python train.py --num_hidden_layers=9 --router_bias=true --lr_router=0.00177 --norm="rmsnorm" --tie_word_embeddings=false --learning_rate=0.0134 --beta1=0.9 --max_steps=3874
Below are experts of layer 5 (counted from 0) of a mixture-of-experts language model. Rows are named router (the router's row for the expert), gate (a neuron's input weights, with its number), up (a neuron's input weights, with its number) and show model dimensions 0-159. Each number is 128 + 24 x the weight over its row's rms, rounded and kept within 0 to 255. Numbers have three digits each.
After each expert's rows: a language model's description of what the expert responds to. This comes from a sample of Wikipedia text that the model never trained on.

# expert 29
router:095147112121150148120150152173118145116135115135131079145144103094137132145135122154107133189147144144149122118129101113124100151100138132111148137161107077144150138161124148136087087136082111178117127145150131136101100126095134141148118168149136103139127116097107091136130123146180159089116153147150166101111140103097135113137157072131125153105138139144180176105150108145138128138119102137124129098088155142176105139144097102127136150166082095126100139161117154094115155124088123
gate1:139106156149133129122126135149097123082104184091109136101151149083130115167135154143135115175124110127162131145115126064122125138124116101111134131151125107109093154139122119089137114119171140124128171135121100080134128114112139126120115131155131141151098088122127130183103118097103146086100180171140127153176160164094092145122144124146121159186126142137182132132152123081162113127170142148121164124116107123114128126136140124144077104147130118087106138150110127137153130146137089
up1:119185106133113127145164159137144138172154088146147151136098128148135138093146097095125121099123148143086132124134121182126141102136152155137141128136111113156158117137144140142119150125112124135121086131118119178120121146143101135150147132081108116084137150147094123063143149135156112166146105119125092117089116074171157121118101114081149105096142110112093132115128127169117165121100089057135109145162147168143109131110100115130159125097136125133159123095144127130099106126089144
gate2:177135095104095102139154087119093090165151118173102136064154108115137137137100162150143112125120121103181159121126131143095162135073118102187135113140116081110128107100109159151132105166094155097130151094145153098139115102119135142134140133139118123147138100173127099134088108142139129136160155131133165118141140130123139123137074117102147132117160136139110135086171114123114170148140131166147108088104141152099116088151141117125108095137134117136105125106144132092113144111100112
up2:140075129140126123138147135140114127125115127119119133099114122143174133149089166149149112161181089155130103122154134154145126108129153136133127200106104116131108152114113088140151088136095158100119149132124145120107113076144129154141151178153107120108079094137157090122124166139117124155183152118146146103109177170142121135118139091135148138136127151107114156130131128195110159144147130137132127149116130128060136170126134109145125115106133129086107109147158129138155088142083113
Description: Codes and abbreviations

# expert 61
router:110142101111130135099142118113123101146124107099096152095151113142129136167111137165110081158140138126154147108155140145094108143102123127132089106140160117152121161117129139123133123116112078123137124152135105123104113129129161128091050151147176123099105123130119085112102131170076128105137093120163102116132101128123069171106115102124073152106153164107187143148133097178137116106125093128088138144123146105106095129111121159078117126130133097145114126108139132155144125122164138
gate0:080124133126080102142134173113146142108112076162147137127114119128133150117138136117116117148106144098157103079150109184133154124168161141129139192085140139150138173086122097134120155138157124163101138127108144129155082106096114111145121163115127132107140129160097155138096117116141141139107168127103120163106111135086136149120127178164099126114145139126176111132155166115121116128129124134128121139084158128122123167110115148075096147145128122102131116111098124151156106152083173
up0:157114122153174113104129119127091098154175151060094119137124145143142130135104161132151157138119111156113163139089110119129103121093135113132111097109134136076134105168128118099129134142121151138152152140153123124108197141163119176121126108134131119154131139090159115091143142148112130141148096146188139105155110145170133132128141129074159108146112097162112118133112076160126129135120174113106159134135105119121130084128109123162175157106151125137148111166138155101126101115161106
gate1:068126130153121151121137128142122107136142131129116154099126119148109173126157118118142124177131103114121171064116097117107139164103160150142157129083101143142076112117113070141164146153136091103147126150096139098117127149169131131139105140112168109106160159130123109104130133118123112142141115106145175126193121112163132125135170151119128145139087123137127135133102057138161115147109162103061131131113148130147176111101156137146160118125112125131142121120172105125132108143143127
up1:145156154093145151132115157144132124122146144136134120156112126116126133119114146179108100130108144099124092160077151180152136101186157088120127147148115108127132159128128161100096086136134114134117102096123137179172090135084126126163124138138090183107125114137109131137128203143115148140106129150107102123139119116137114130096146127151141161132135136128150161155097155144127122155131142129154093168178135127148107112108083125126102114119122084128103096113099143105105142069103101
Description: Foreign proper name pieces

# expert 1
router:098164144144150114115146100133118103128117145164099094127161093122138130107108125168116123166132149117131153109110103147105089092145140135126125088067165146138104118151119121127128095163107141138139119136116107119165113084121122141133134152139183155122136146088130132112114173137110118086155109124143112079105128125176141102171131117183143138110107062143100148110163135135136115136149131122155095153134125122129173128088139148097125153096122118096056107131115118092160135129166117
gate0:094118126131136150154132148150141121147110116116125081059136095175152143097165135151111181144148090100119135130054143139117109137132115119149115160122126140122100146151102095147163137090136135160151132118137118131163124110140098223124128136150094093118191087112161102133146140154119141107139131139136146138111103148115105137122107156082162154128172150125141136097113147147114132135123145173151157124093141130136119142151149137135163155115159139118103117124123106142168127144142121
up0:138095118142127139113121106158132129117138123140062124158130154145122081193093138153135110100141121110124134101121092103133105132131106131119151108067092127149120103130156099133090141146154122126108141131160118131105086143159136116163153107114145158097074140142121151161139168095129118123099121109091119127093138099119147128135175144102125060106091080107129098201123126127125153130128119095181139148119113140092128132135115147121103145160132156123169116109150109152130123141096129
gate1:109176094098085116114112145144139163126123135129141099104116066071179117120132147108122125124121140103159098123128146125125110102138113112179106101145150072128167140125154128104140105141146127113142122144124151130132119151130149111116095080102121122115153153101132169117112129157127152154150129100120118052129154124095130145094140125130142213113107105143144148143141118139148128129143111134136145132154141100135150180115157140142099115126120097164141063161143143093134131117144084
up1:117074129140166085099147060089107104116110121095131126137137140159145167143106138157110136107117170161104142104112107142125150133117172102092125167143156183139118166134090113121099191148153137128136115155112104144156144162132132128117123183097111114114105155178112117182144146109112112092115096135124114154147144150127150127129145110133120107144118118101129122154150110125117096129128104141116123116126088158183100108146111080138119129123123116111137187138133128114125130162135162
Description: Institution name connectors

# expert 48
router:162114111118163111110139175091116108130142099127124118158122135161078101127119098122156138110146069144126160128126159114130153159083083146139138111163121179148110083138083133105105115120097159122138146158125104119096095086131183089122148107145121114137126157146120137111154152117111112130155114156142092136124117092099131119114163115164128146164154129128087106094093141130148131145139118140114107145181142075164122144142150107123138129108134104098157143113077124125125094086141151
gate1:142087087116145101140101137135094097142122113140117185119109098147112131142107110127088091112105120101112146115144115134144136106140107106105102164128126118075107138160116118134104140104112082158135102110155101117151138090082089100141119084079107115109148106168126145117141097189102122167107116105136105122119102121105112112137137098135160127139106150130110131106112112131096132112149129121183106184126106138156161134119132104093118142149113106121126162092054111157133111138096142
up1:139096076164153125131069075126103147138132109163135140086141123108147090137078121132121147112113084144125131127123122163136141114136150133119130129106123106159118150116118128124120149159142094159170122148165073136148134130123083130138086133117106135109120164094135123123143104167070176150149102130122164124128175118143129107095135114144173136127097107127139159156126149144103117121128106110160106116105099145136156162077117134086115136125099092144134193117161156129099122106136143
gate2:127120144151135121141154156134102124139145111133105149143122108175110159165128111119134147170132109074113112155125106120121135143120112118159158123086112146135076107146136095112124106120163112137134113164126158096132123112134149071121113116119110130137102117151134167138163188140171137070131110054163162135113125122098115143097156110118109140146110113095131110120146128137130118113121153065146164127152109095078126160125165113133144110104084141114117104129110131114097136079164171
up2:143151126122140107153157128103119120137182145117084100128099122172081140123119158108130131151082133066104125108103102105099106177178119126099103103125128154138120117127127106111107123092177160105121140122115162144123145130129124086117112083147128129137142140163115113118086109117108139103089120092132191116116097154125106152164135096134162143086127145116136096128142133113084132111157089131146119098096108162110141138111150122119158090150148103125102145066164140153114123145142128
Description: Space before rare word

# expert 19
router:095125124157132085138162136113107122165136122175159113151150138159140126186151091109169157109105094133164141180148157145146112167139125116154111121152167125139142119113123117099133138157136129142104174137155126096170122128087098128112112136126097119087129110111150141132135140143169145090150138146101113086123140101165096087143147123133113149137119062140121144086159149132149120088136116108120118172129128143084106107140083139128157159125153101161109105136177153155125132137122107
gate0:082133134110163141119129126189098153115106118109124083095116102145135111119145101157111105170137121137133160126137131120087148134120154110155120135142164082099142166143120170138101143151152147117133184114153127110129142117115138127132100098147160086130151125097136128131161093142127183124145145109110132090124129097137177158148177131115150188123122119119164133125102131098151103136155186164113119140171119130076105128105105156150154126090153097134107085142131147150110126139137145
up0:063121155103157137136125142167107137116104108109115080083113096129127102095162113133142111149105108118137177101145130142105133108099184109167097155125141092127140166145089126152100163146158134123165159102096108101129153112135138139135111130141164083121153111107135116128171105150131175114136157106113122099119111103151178120159172139112132165108096131154145127095112125100132115158164172143124124125141122131086113146112095159170141102097140111118095098112132153152123127137147135
gate1:124079095112098104133123124086137139122124168110129151133115118135119128165159146124119131100107103142163143121179106118159070126135158110162107117144092106110119128069113135104140120146104063120092137128127123132189109133108069114122090090120101146151154111154100083165185123133114122108128123146121132104132125127175143156120120127138079117117107137113123113134113139148112163104107130124137146138185142102134089110134159116120095119189105099144156139101145113131119118119107105
up1:111088101097086092145130150121116135124131162131126146119102139132113128160149142122125138105116102140158141125163079119161078132142151118137097115152107119122139123099133151106132126141099061096100135138110126122185109159114111118124100078107100144158144122142117101173167099137110132119133131140129139085150130138195152157123112115132082125128114122124143145127097151127111176100111131128108134144182141114107094114138157144120126120180065099144159125109146101120089091125115075
Description: Prepositions after nouns

# expert 3
router:119099113172100133136168141115158157119126147118137103163138114173129112114151143120092111117096146112133141087134124121163121149151126165131070093124131159150145135100080122110087159126134100107122126120133092096122089139116140113192113119161168147147179151157121117089113132141145147136153141153144138116131112107099160164139093155133144173167156154097105127111144121104138102125197139163129093165143126157117113122144108157117140137122134130138137087101107123123173098155097113
gate0:104081115142132095117137120160151118088124130139100116141069132141107110157156118119125113110122105132095138132142145090141109117144115142134112124138128144089139129131071164125155143106081119127115127119111117113110106135131116112149111097126136163146133145173107149120110105155130175097114116118142116194123094122137139188118088165141148125157145088125136117113159122121140138088143147134176155146146068192114090138126119114061138155099118138168130137104103163108147126121116170
up0:104194138105148174122099125121173138121151153118158102125155137102061098094118093158161192130171104140167137103090080130113131129114105108141136141119138143136108130112095126107118097127178129081155131128138106150131138138126105138117141125064106114133149119128076115142110131108116124145150127127119148116121135110116124149126114060136142138108134141145134099161104158114149143118135119107124115080133194129116160104148125119119120155122146118087096128131107091117111165159106121
gate1:116137140136161119147129124134152170131153108111135111143119132198144089146117126102163142153106133160120117097093167127158118130087125123120124162098132134100148123150092136151125148109095126137115126135148104075128114154150132175103131107144140133121135145119096160156115086159137120131132082101102129124130137099108122135105134191142153140191137163153148129106102126161102164095105132163126128143131105071169141126110122134134161107178125159179144134128076148143172125156108134
up1:103152150165110104082143138116152117092094114121150143082133123093120158107134133116145132079127152101124128141138150155097121125145168104106116101126089145157125100109148155105135130153135138109162114094096109171155101101130113107128136131105170118139081119120117133125136184125125123111152208103154149150175151148132130134127132058124138115111151125085133144133163127116154117132146135094134142113118155163118126102164087150118120130084119092092120121132162143134084145146171149
Description: Place and institution names

# expert 43
router:093173109109165129110124115159115168143153129161114127136130094131130133162110142175102150135147147148130133099124160148142116121136112107102100097146089099150136113134142137166136098128084139136110114138156145132090100141133178108136106142112145070183102124124129103106119120152106127108120118126147095107137146133074100156110130136142120110129086115137150141086182115136117137126135117161113083100171153162144139107110102113152136126168107122102075130145142171089106151086104077
gate1:116143185105109135097142115123091143130132157106133135112152105128111109138093141168121131126135137160083129131102142105148097097072100091144116142137143119125163156115133184107162143138151125124112126147162083132104112084119154140144097106130136143140114126182157101107132112126106123132143162129118102167158117112150095134150129170158058130144080130096103129100173146153128131153155079126109125158103147158146138078134153105102157136128160143100142127137107140123140165106102100
up1:100131135137107161110150111139097107091172135173167144108149095168146105102137122109175141126080146113109131119124103126180101126127101165176164143121143123117094153163143128111137120136107128138109098126103118167106081127132125127185095135120117131142132133121101153138151085125070117106113135145168075155155158111101148105117125174117139101137085094165133149121108150149157127169101127103133137094097139131149121153120136103088097132103134095112165120131135146162105132123150124
gate2:114127118092166128122145119145181116100117124163153134143134126095119138122159122117125137149138153146140160103093089125109131148156115119154096093133124133121131153161090073135087133121064156084122127115136163091105130150119107118123110092121084126117133103113121112146094107152077121133154102125139136126137113129108095110124108132179157099148188105146135126163098126140141112133134145158114124110117119107079124103138149119134098077126194120099137105118174130123182084099118140
up2:124135121110180118157138142160092110134121116136162136103098090150143132133108125117133149140101146100149144089092099134118113126133120114082126095145134103106064142133128122139090121144131170090132130086106140108122112155136142087125150152162115121083160116128157157131090049084098104123132133127157141111144101158157143153139119115149142128128159145149156083114167158107136110163151122128144082133081147098098101131124124103130150158078135119150105146131090152120172129106119125
Description: Country codes and capitals

# expert 56
router:122123090128130164094127127115162137173143135108155163148093153160115115078105135151121131115105126103086120117107117104149102169184116147091155121134141124128097141159130108096109123124133145107082071147171128134073098096107158116109175120150123124155127134118155122149108138166131121173151148117086138105125125095126112113131134113127131111144143116117106150156121135099144086128116106099111117123123120149113103115155108170177154166093084101113156076126116103083151126124119102
gate0:178107135149100137087182123168107122100135140152139183095090091097097149124120124111098135128119136127136132148139153141146154129164147091161125118112148130139119145102188123172118117124157081157090151121073144154131124138101163131147109132121106159120116121121110124112122132102111087093149119172174124127129155145102109117157129113104120147078127104105146071100112128159097120139111170119127135101100105136128124092101146107135107118167122133132078140148135086131107129121167111
up0:102166139151137159144116118153143156115131086123127100182128138089111161114123127119150120136139107122113068104152113120113101128136110105091079168130121101107134118124136130112122099151115135154161106140097119159145137156143101169124130143125112122162104120124151105132147145155165140143069149145111127144159156143162112134115133191100087128124125145211158138141129146094122125126118107163168159123148135117123099133165172115148154110104109119121129090140108144143157149123182174
gate1:129116136175120118126146177163075119122117176133106147111121137095149143168109104119166138127144099124138139116166126080113148115110125131127101139130154134094168172126157159130167113139145089143096138115095121129205121127128120128129107127075159138108131094149151091144108117084143154117114129132150152141114143154120110145145128117144127140115091083178139115080132122163104171128112118125188118096159143142178140123132133119098120124141103111137082150117113098114113165129141148
up1:108122091154133124112152141148133125134122135125107110104132144167131145135103165118151160082117173151146200088091139139096157167153133109096106109139121125143086146147075133115138145107110121138142137139151110153088115165155156111133095178183154117138139088082121102116104138163131137138154150155108186131127125131094107163140127149129108110140086092125138131126163141124097142087091131083118114130161156166118172097125114125146101129113158104112107129148150119134127139122146112
Description: Capital starts of acronyms

# expert 8
router:083157129124123144108133101147178170131166146177131141137112168129093132138108163145130098107093154118106115121133145122126103154128162108168144138144105127095111162127124159102106128138122112138147096136096148168145125089166090117115165089105180133124122141087111116133131162150146140101139171131109156148190150116148107106148129080145125140177139099106128120156092123154150110107135145149149100109127140160128077143108117167159156145113102155142141103163120103106113121144094136
gate1:152119116115119125128153109131154143125191159170080151124107131127116146128129162126125146145112174143116094085175114095096109177130132142134153116135107122124102135122141158101141137165106091132167110129097116137116170159170134111164110128097139137149105108109139128192163125092125121125121125132106124113138097152161097150122174112110125176172163146076179112131123132160128134106129110153114130128125117105144125103170135133101105128152118134105084154113117150166084097137099144
up1:196139149131122140124170103121140156123164134173079155130145155148075158102130159135112145093104159150110087110170151114102143180147153138136152117111108108138125138125146152130125128156094122132188100122102141121133189141147140097175116118118133133118113103115126148164179141089117129106124124134105111125135100121174127161127160124108116163174137149107143122148139110134129158113166093107125100119136135122167116130168126131090105158161107123119092163135138157148091116137127140
gate2:166151117135095164095152113094151131140132147133108169120158145151151163109100161152151166138124092177151129157131132134140084110125131097138124139134108116125067078108130126136149137110158116168127126164114169174145143161145120123120118114132166167100146136137082139094149135132127167122123139114117158209164139123147134140169131135130095100134120166086139118151116162130130120112165124111133121134123111121119142041115142134120082129095142142134143133138117122142117150092126122
up2:083103105145136098108181157103127100145169130114155133178090091116129100135109126117125103132082109144088137103150116116116081132131145158118107124152130143143164143095110107097144093176093126106105169087153111126101144150122163097162095116129105101132124132122147099104125104106129114144123126131145119134080114118119085084133101122118105098142185096141155172122136101113145091112148145142097107116147088136108105133122137102105155107146107100170117115131117173131145135112121172
Description: Table cell initials

# expert 39
router:103128139124104134102122086116146125128119092168135187122105087120126138144124128140144131098120136113136167132088144139150143134144100092100094125152110112136112131159076094098098100153125167088127088106106093121184150116086115114153151119119130094147138139109116151085105119118097121139127121144112176095116113158172114093101107112130145103154121139123146162094163162121102136104088139145101149162116107180141126146092135128162172136156130082115141127147130152088159123109115136
gate0:114137143124105097110092171151113150114075135088133110131094130076153126152141109118126136137138144105131134118123134154128156114121128089163157148103125128133123150124126155125105148103162117101103144113148141109125141134131150124083147147183172103124146107143111119135153161099128098133164132116116150119188128144133194173200155157095128120091127144145117146110105116115120127090068142126117132204128139145162158125118122155117137105133083133131153098135131109142118090104144102
up0:116090128124107124126051116106157077120123140130118160147126127109122147141180163110138091127116106094125135103082099109136097053134098092160084124145109113140136127129087119108135163143141162124126097110074113120141136067165138115148116097138131169135139093113168154111156148138150107158131072163120121103128152142124153113104081131136120157139117093114124127128113155099141153113128104100130121167131122145124164122137113120154140112170109113132132156122128159140134105091136128
gate1:127108142112118093103104112113119126170142109159109108148146079153087139129134118092138112094132151097127087159146147114129101138147147110151045072094132108106088128141085087154110136116162128115138119135099155142168140172115130121107108069138110097131142089147117133094079128132157147139127145109154138118136143127139134151131119114122104136123126122123157147148128118134118190136165109080165132196094105134141143149138166160114131117130106114170096121146148124124125133154123135
up1:096142150150126097166137111191115134122092114163145097121108163090136125112106118142163129170169131179120092146132095122116145120125137145165157129146092150143168131104114091140103145112114115090139127151131086108112078100116143126161147137166160122132093118145117144149110098102170115121120132141122118159139149109147090068042137142132138126127129117119139119134112147116121078081105165138082146099123127127097139135120116135167139129135117136133111149125130144083115154097140112
Description: Sentence-ending periods

# expert 18
router:128130113138102098170100138089123120138145092147143182150094086120149120205138156116098141095088143131092141101135165086103118118135148128110096097145111124146150151089140155183099161107097152113107104125125132092090095132118158117188125109105131114100127161123157105126121130083119088139154124154115122127109136160115097143143127113106139122104159145099104133111098137135137147102125135144092080123171139124135140133106123132100097083127117095163148121113131150095146122122131097
gate0:125136102106132119150117157142109161141130125078178125120084130149132132138138128159116158140117099186099097117160148100102121101116136167150162091139116115077152148164100148157125078127142136156109141138077119057127107132088123109133077123109129125129165123132104142156099119106124123148119142131113181127098134118119106155119088064129106101113120117120138197133128126147132128107112153109140141172141135162113140073112102126124145129129126131163091128115159136150125120142123104
up0:090115075125120100139127151135131130147162151091102111073109160147135101121133181118173106121112118126103119107112160143162113113145137116147095139121151158129174082145084108165131083151118146148158150128153162122104123124165106171165145127096116140142149134117156100142154152093089145143165168120114171091118127107133129134108145094162097111118126119115140155154094095175100119117127152122120103150140110116098144121124115116118118156102126146157139167142169126099143078110122108
gate1:157177111158112123118151114074160115163180134147102115163151114131141138136171205118118139098166151135146131156149107132114126119162097109168157149125122131158176116136117136150163113116087124122112141116076128113112150112143159181176137107119124124085144121121119099103162105123105131129145126122135141129149126144100133118127123111127147125119102177132102148100136143132125146091139128142148164098163075160125154131134091128144115121153142144104082134111136118090127092097076139
up1:143159113169121129111131111069118114135151104135077103131172094126147134145137187144139130107156173109171153133141116131147092145126121132142125143116106143145166111127149134125153116121108121118097180142095132108112149109145166171151140116143107122060158116154130109129151091125131131105124116136113133101157153145107126093139114105119179143156098179115127138110138132134121146102153134150151167134176071146120147143133098130161133087154144151132105134133140106105123109084059117
Description: Name-initial syllables

# expert 54
router:121107146100152140145120113093127140107153128117115125097138105129142155078151145110131084100098125134121144158119120118097167108154142165125147149136084096159151083155170137155151144076113137139119134104130100157152144117125097106117143132144133167127076137171138104173083115091110126130094122094184144129127095108076164149117157136123139140083112155150129126134097099106119148143095137099096146077088140132142154132097128141151118111088151119116099153125157119121102111123167130
gate0:121116144111112189183115144164089098127132155166125165127133108115136130128186107128123107163112106144145187126120182136162102105131135139167150151150101115140115124126148164149158168134136159123170122120113095110122145125164120114158139131142149156105131131162137108143151101166162158171084141127127105140135149098150133117128146122143137127130118152122120150109112141167109106084166107097114158112088102133157114108110126100105113140098169092088144160118162111142120127078106124
up0:117127187129109143143114113156087140101116141132129133131121114197118154124125167117122118128111149139128070135107178126105130134117145110166106151140105113132106156150144085146124121104116145155138150073109097073131150098146143140131119169140102171129134094141168106141129092109094113130093117116114099104098141124131130117119168073127158113128130119109099171048109121150133126117115107119138137121157135093163115127075131110125123094131141106130175131166090121148128120144149104
gate1:090092161113101156091151117137102083118139120156140137137104119140101166103132137107152125134122118145132159137148115122176129120157106123125160146071070123152110114134148120120126095140115136123127134163104101133164177125166105120147163150107162145092119128156112098151058123182124135102164136140154087135128129129141128137118108137112148131144146135129160112114142081110167166108147123085148129146121103181108096154123117141108140123094112088090117142144170128137073130099120108
up1:135147126128109145213144121109159152154111139132114122158145095138120108134143116125153122126140105078139140127088113143136135128111126124069143131130112134127133135139115129150118173110117139167111146140096154127157152138111142100166139144124164075115167103113144140095164146131113137116143105120155118179133116116150123089143125113117126150117144096174143090068102147118119115178115132114198099132074148087140100143132130138169169152125094123162148110104140114116152101160144107
Description: Mid-word syllables

# expert 25
router:101138135147161124154142111163181151149159132170132111130150158110089131104120140127178093103107103122112145146114121149141134132168136086161146146139109163130140140147116143083102115133095096135102099138094120148110105113113075172105144092093160130165134131121119125156123134158136108112096163166147155101150133133156144091134122146163133160124155135098182071122131116144119149143181136171159142080129115121144113158109130100151131137110127124109105120118134095154142133080135163
gate1:158119172092156082115139144117125103183114156146134090114161151106120129129149095136155142167130154107205127139134106114132146155113118136143086114131139165150172145124109134123144134187167147142164122111145157112120069136145091152146093122113120122158116144132094095113127139137120139130154156174130132121119147125133106109112084136120122170163170155133134086125082127143121175087169142152162126112117146119132121129129128127130146129118113162137133143121152133188114100107138163
up1:162120151135126119127173136137140129182113146161127089126143139082145096128152102143150132146135153127175089148149137089152145121123132163138091106118121163113167100140117119171126114155138115155170125100103140104136091131123122194119101140107117139129111155099115096114151123161143128156161153163124126079146139121145132133129102108149134165158133145179120104119118099145134154109130110150175132151111166105178127124133102154103168114056143171165129117109140140170127116122125140
gate2:154132087132132119165116138074099112136129180117130123134091133154141125129107165124149120128102100141156152135135110136125131132189110137138072129098122134104165147105098109103127097125072112108117166139115114108161083132122131105111130082084130120145123118149209129114097136124162114153127109096144093133157141095131160121131150117094132091127135104130131079120080102127111116115160147162129126158169150151122168097163094125100151095120135109122124139131102095132132173128130121
up2:104130138093158119117121113176148136108149069140113135149144117103136137121147093125107135116143137117096151124114139124153133118074136146139176144140134115153071108167143170143115172113162118136140084102156136118086162125142142120155118159156106119117145144096077118122155100134091154137133134152129143108119113135118139149107094119146118174164130165134110167119166155114130136135135115112129128112135071081136088170076166133144084150141124167143164120102150126132120075107124125
Description: Table and infobox layout

# expert 38
router:105114125118155138089109141161087146132171083121117131143144117081164121138139135155131104150160143093119133164168113107143132123139123149144117115180156102155151116111138081133125132085157127158125151168142154100078142180152133151125135089137126112105132128110127122127080119136137127117098114145131079160114096144126144191084129113133165115097138110094124147075142131126140140158122081131113119112111156130150140140068152131116090114125123142116152167119088143146123156157155103
gate0:119061129099129126103115100118123114095141142161101145138136135118145157094131072127151107109134110058163120150086120114105163127074094144164111154136143134175151079099096118125138109116101143118137146120109112139131138159151104133146119123123151157095159154127102139114127071129148124140150079110121054085118143129165102151171155072126113126128128125152161147098130114152147146107103119141122147158121159127127097121131152124139148120127128128122153102159099121131117144140150164
up0:089121076139113141137109124137117107135132151151124152109127125177105104114158147111156140128145157133136106134134082139152133114116128160144144147088108131177107151117157147128140103095149140136115186140096144111106092150124154121116140099110156133098164082165077173138131137135172099151123091124099091145107136167133105131141129132111075131134128110105124124098121168110154127134128126126107111181167129119155085065098133150153134122135140123135177112122090096125135129090080147
gate1:119127111117147142128113150143121137132121134116139143127133114133129082126112141111064130155130106150108083130125152112090143169119085122110166122146191148109121136170138101143081129120174134116150091114135129129122196118141121155114119130091105163091106147143127124136109119139162176114130123171118086142106125127079125145115171086126125164117152107127137151148110129104133172140145115145113112105111168161079128126177173110170118126155127135141117126108146132148098116189113092
up1:128149102159133145160118110148116116103152134127135142119120128107137089145107123174086151156150113148135124153139116133082170137116130151117144097170143136132123155179145119144119138100185141129155103134133126143130207119129161121094118121083130138097126154130129102144126140110167171121122116151141102123102122116109121132135154112140136183121138076137122165114099168137141168131143150155116079107114147126092132152175179122186104107130130113139098107144145134115068104157132096
Description: Mid-word name pieces

# expert 11
router:106170128128180101137122088093132089151119162114127133114154106113147152180098101156131155103105136148140116165137104126125122091123125133080144126135124147140141135147149092161115099110145176156133145102147107115093137113135124134131110111136118109182167186100157110074123157121107134135118121124127118060135158129092132116131093130155155135136152159148123161163142110115118132129138123105131145150073110086139135148146089112143146090118137132139162155149116096134178092093110153
gate0:097125121138135115139115117143107137155148125079178145147106068102145133121154176124117129165137140177155120129133149131104116122129118151090158172148158170116147104155152100134135128146096136133158137137141159116128137100123151100111159180076123145157121140132127114105158099126155163124108120148116158154089136133101128168162112134183136113118148101066134153148106117162154122128125158160113167102147147117107158114131112120169142165127130109115126167173141124111135113145076160
up0:129155121126138156136100123119179104107120128106141142119150093113153139138128120109087167175125104142143105125109113104125144136106128150094125187105155152104167098143129128148122163167108149154076087127118154154156139116084130138143113150106141092131170142107124145144164095134105142106097108136140110127163135150103124147135088177133159127089095139111092123152146091118136110122094149137102128119168120147117156079137113119164125139164124104115125155141092067102127083101087131
gate1:113121138121111081115165124111141136122120096111150138132091079134149194157156131115085146110109147113089133145125097133131127117123109124126117125137114164136122082118194127095117092145147175147139119086113138132113134119150134149116084066137159091060126133108144126125127108124144116141147156145105122116156153141141154107140154164115149129099129111119121155144127116161102157124158125089144118140122087124127168217124141105117151122119128151109114103163164108139125128110174132
up1:128129127110116095119142151125115129122098094093167138139082121127152176146153137103081144157125157111122142143136112119126129138114119113107117129132109186142094095090179111086101101144153167133139124113111117104132127109135153157112095079122116116060120135111140115104115104122193107145115152141116125126125164137148150099118180156098126107110112115117123150142113125170129148136172148096154152138140085118127175190131145093115142113116120145105097125126152072156136137121161143
Description: Commas and list separators

# expert 0
router:169153116118126169139112157114112105131119148151124099160160088163130126130148163112096116100130142177108114129118129121103101099132181084065125111117162109148160115159128138159100126081148094143101100140119123115145109116098119120158112126146128154106115144117086130141142136089107102088082101094131103159111138128121131155119123103168128121090147120129096144142132155109173173121138121117156138123099085121151161136086091127085120095104098101113110148132122111120153170088137117
gate0:106161152119143112132174160122146095113101126162082189098160145116104145113243181112118090157143110135132157134088159141148138115139151124144105102115122127147131127140119151131116109153122175123162179126086123118141127099105154117137140127133154139109120092129125139134139128165073132136097125078120145152114101097115116118141143142148158122075140119152122128142123148123088124106143146105116160148103141169128159125091154118129125125152127133146118138090098116109118125135138137
up0:116111139106129113097146108132129123153107120116115139120151098128114124081105131109078136097131110096148125143133149121090119087130129135125090141127168102146157155123136113141124114171117175126124163146149095118130127129145121157127148095120199125122145151112119095108138112109121161124163150143159146091155073080135128139116111155138151151099142170131092127129115167125140169151121111117182074128152176127160108167115080130134116156116108136136176088093121079107126094114153132
gate1:112144180079135098111120120126112148097076130177105111158158119149124141146152128129112110106145120133122126146110124137166103145128151101140089129102168121113179109164131127148162172116108116136131129119136115167148127123089112158138136129073120133136139141123112112156138116125185135152139139147183146109139128120142133117129126110131139130159129137118162102121069116152034150138101128102111127088129093108170183126145119134118148103108139157100102152158127131102119149128180127
up1:086125155087144084134113107097164146110089086154142138137128120146129125153111122138142112137108153087143095126132127121109181147139142149127151120141151106142163114108127131160151151109141104124160132133170107171127139106083110173154081123106149116141126163101120140182080166100180114112137136143143123143116150102095142141127141121128123158144143125098137073186106140163093086183099113100102113123114141099149139146106125117130114132157151117140131111131145175085121116130139148
Description: Word-final a syllables